Experts of a small language model: a sigmoid router.
Below are experts of layer 3 (counted from 0) of a mixture-of-experts language model. Rows are named router (the router's row for the expert), gate (a neuron's input weights, with its number), up (a neuron's input weights, with its number) and show model dimensions 0-127. Each number is 128 + 32 x the weight over its row's rms, rounded and kept within 0 to 255.
Before each expert's rows: "comes after" lists some tokens at least twice as common just before its tokens as in all text. This comes from a sample of Wikipedia text that the model never trained on. Tokens count by the router's weight.

# expert 35
comes after: "\n", " to", " of", " one", " number", " they"
router [137  89 189 107 207 100 143  70 197 145 161 129 128 157 176 137 101  66 173 147  93 149 105 165 112 129 144 145 162 197  44  95 186 118 126  99 155 147 116 151 151 140  98 116 129 118 128 128 150 154 107 123  96 146 120 184 110  87 137 110 135 125 165 151  75 142 146 155 119 116 121 127  85 157 160 114 154 155 128 155 149 124 100 117 156 135  97 140 136 145 145 148 177 116 104  91 166  81  92 158 109 153 109 111  85 123 154 129 109 116  92 119 124 135 146  97 124  93 121 154 111 130 148 141 149 106 130 149]
gate0 [149 121 153  67 108 131 167 122 135 111 186 134 223 145 161 156  96 137 112 104 175 192 142 137 156 127 104 173 147 127  96  59 132  78 159 120  93 124  64 116 157  76 110 139 150 146 101  84 106 132  96 137  96 132 129 157 162  79 173 134 138 152 163 179 140  96 138 111 114  71 107 143 103 114 134 144 136 140  71  93  97 101 140 103 148 115 134 121  73 158 143 128 124  90  77 168  88 137 133 139  96 156 165 129 163  96 111 162 103  93 140 137 135 171 104 158 128 208 208  80  93 124 115  87 149 138 137 110]
up0 [165 151 112 151 144 102 136 183 140 136 129 136 101 118 140 135 147  72 164 105  82 107 148 116 127 155 129 103 176 115  83 186 185 104 152 113 121 169 166 170 114 121 169  91 102  94 178 131 144 163 139 159 171 103 177  84  73 173 110  92 106 157 163 124 155 128 100 139 134  86 185 150 139 158 121 128 119 109 137 127 161 249 148 143 134 188 123 171 156 117  73 148  79 114 129 123 154 153 161 143  94  55 107  85 104 114 135 157 150 183 106 186  77 127 145 120 154 136 144 158 178 119 169 104  83  79 102 146]

# expert 33
comes after: " to", " he", " who", " and", " they", " had"
router [130  91 145  96 148 104 108  86 206  88 166 133  80 199 144 197 134 104 161 149 129 115  81  94 123  85 121 109 121 142  92  95 154 118 137 147  99 107  97 108 137 180 129 161  51 125 128 160 107 166 108 119  87 175 126  91 144  88 128 155  95 125 137 110 105 176 146 171 138 132 172 123 147 151 155 138 125 146  87  70  92 153 154 118 123 166  70 128  98 112  99 191 150  99  91 118 117 155  91 126 133 139 101 143  98 104 178 149 169  78  93 116 119 135 149 112 185 158 131 138  80 145 156 169 133 147  92 145]
gate0 [135 135 138 135 144  96 146 116 131 122 122 109 152 103 174  99 148 117 128  72 161  98 152 158 147 118 116 109 120 164  67 161 129 152  95 185 132 100 206 163 159 144 155 120 118 137 124 113 142  92 130 132  85  87  78 149 146 135 195 128 157 136 105 136 161 142  68 143  62 149 117  86 140 163 113  74 128 108 136 163 107 164 178 187  90 145 157 162  69  94 184  90 195 145 100 186 105 143 115 179 147 136 138 126 137 136 130 143 111 191 165  79  92 176 134  97 207 125 199  91 150  93 165 125 123  69 126  99]
up0 [148 104 104 113 105 153 108 123 104 153 113 130 149 147  94 128 119 119 157 127 115 118 128 113 102 135 205 189 123  97 157  89 155 103 101 102 119 140  75 112  88  68 115 127  86  89 129 196 146 120  86 100 109 187 148 136  80 145 102 137 136  88 206 153  92 174 181  94 184 177 123 127 147 160 140 158 142  93 113 116 181 127  63 119 162 150  72 113 139 113  79 130  84 125 157 149 129 135 141  95 139 135 126  90 114 152 130 140 121  97 162 180 112  60 112 114  54 104  78 101 128 139 101 164 150 181 147 159]

# expert 26
comes after: "\n", " |", "|---|---|---|---|---|---|", "|---|---|---|---|---|", "|---|---|---|---|", "|---|---|---|"
router [127 102 189  81 165  72 158  72 166  80 199 148 130 204 201 123 172 125 148 103  62 140 101 104 139 201  73  90 160 161  68 164 121 132 105  98 154 171 118 139  60 125 119 150 129 188 175 120  95 146 153 189 112 141  76 109  91 131 135 114  83 143 141 139  90 111 159 131  93 123 113 119 123 188 183 120  84  98 142 148 120 120  97 164 142 173 130 119  83 150 156 140 184 109  69  96 204 126 108 105 112 223 116 168  99  97 111 106  77 172 122 146 164 103 130 108 144 127  96  51 157 140 135 164 122 127 182 113]
gate0 [120 136  74 148 121 137 110 129 121 134 155 156 126 154 120 101 139 120  57 188 164 134 149 103 123 132  83 134 144 127  68 113  63 126 104 119 125 136  90 122 147  95  97 144 118 171  99  92 113 191 171 149 137 146  22 123 135 171 111 128 200 126 111 157 110 173 193 158 151 117 145 148 143 146 146 154 108 178 147 164  83 126 107  96  98 226 163 142 177 151 142 101 117  89 133 121 106 117  93 101 106 153 190 189 183 171  78  92 140  65 175 123 142 130 134 119 108 140 136  75  62 185 101 164 176 130  49 110]
up0 [107 130 102 125 118 183  69  87 102 192 160 189 117 156 104  88  90 103  91 149 123 137 163 157 122 140  73 171 115 159 148 117  65  88 113 116 132 110  54 166 158  83 137 154 138 183 144  83 165 179 191 139 104 128 102 106 157 145  93 108 162 118 133 180  81 183 160 150 159 114 127 134 147 168 152 134 112 200 179 162 103 113 111 101  96 198 134 158 117 157 185 107 111 150  89  91 132 104 118 163 124 157 152 171 157 124  88 130 109  72 160  99 133 136 138  83  92 130 143 135  90 206  73 151 162 198 112 104]

# expert 22
comes after: "\n", "-", " •", "Personal", " Coordinates:", "Scientific"
router [108 132 180  79 142  22 172  97 163  45 185 164 136 255 155 115 126 119 159 145 129 132  54 172 119 113 110 122 154 140 139 133 115 126 126 148 106 132  86 164  87 155 173 117  81 154 132 109 150 129 127  95  95 140 137 111 136 118 142 115  90 156 135 140 107  91 121 150 106 165  94  86  69 107 147 108 122 134 125 104 115 131 101 132 156 154  79 113  70 140 125 147 156 146  92 112 169 128 107 124  20 125 166 125  94  91 139 123 106 115 149  64 125 184 171 169 119 149 120 113 103 154 193 181 131  81 116 147]
gate0 [124 151  97  93 120 145 141 119 160  96 126 136 103 167 104 155 133 116 120  92 148  68 126 116 105  65 101 119 101  92 134 106 120 146 127 118 145 198 142 136 106 134 125 119 152 112 117  92 177 115 204 147 132 136 126 118 164  86 150  77 102  87  93 163 148  70 128 112 113  77 112 115 112  98 138 125 117 136 116 186 136  95 122 113 107 126 115 120 142  99 140 171 125 153 118 211 120  43 199 118 163 115 172 133 191 137 132 134 131 163 134 169  73 131 106 160  75 109 169  95 117 115 200 133 147 142 136 108]
up0 [169 132  83 128 183 152  88  97 146 121 107 156 128 110  60  98 108 134 123 113 134 188  81 109 179 101 180 154  95 108 130 106 120 171 151 148 185  68  78  67 107  78 128  93 173 115 139 143  82 113 126 120 140 116 147 150 144 129 134 136  73 109 157 119 109 122  93  89 106 166 138 103 176 147 136 111 177  85  84 175 106  53 123 163 119 133 161 187 101 125  67 116 142  83 118 123 119  91 106 108 131  69 134 122 149  71 173 148  98 154 118 145 148 115 162 147 123 176 149 110 144 126 145 130 125 164 117  66]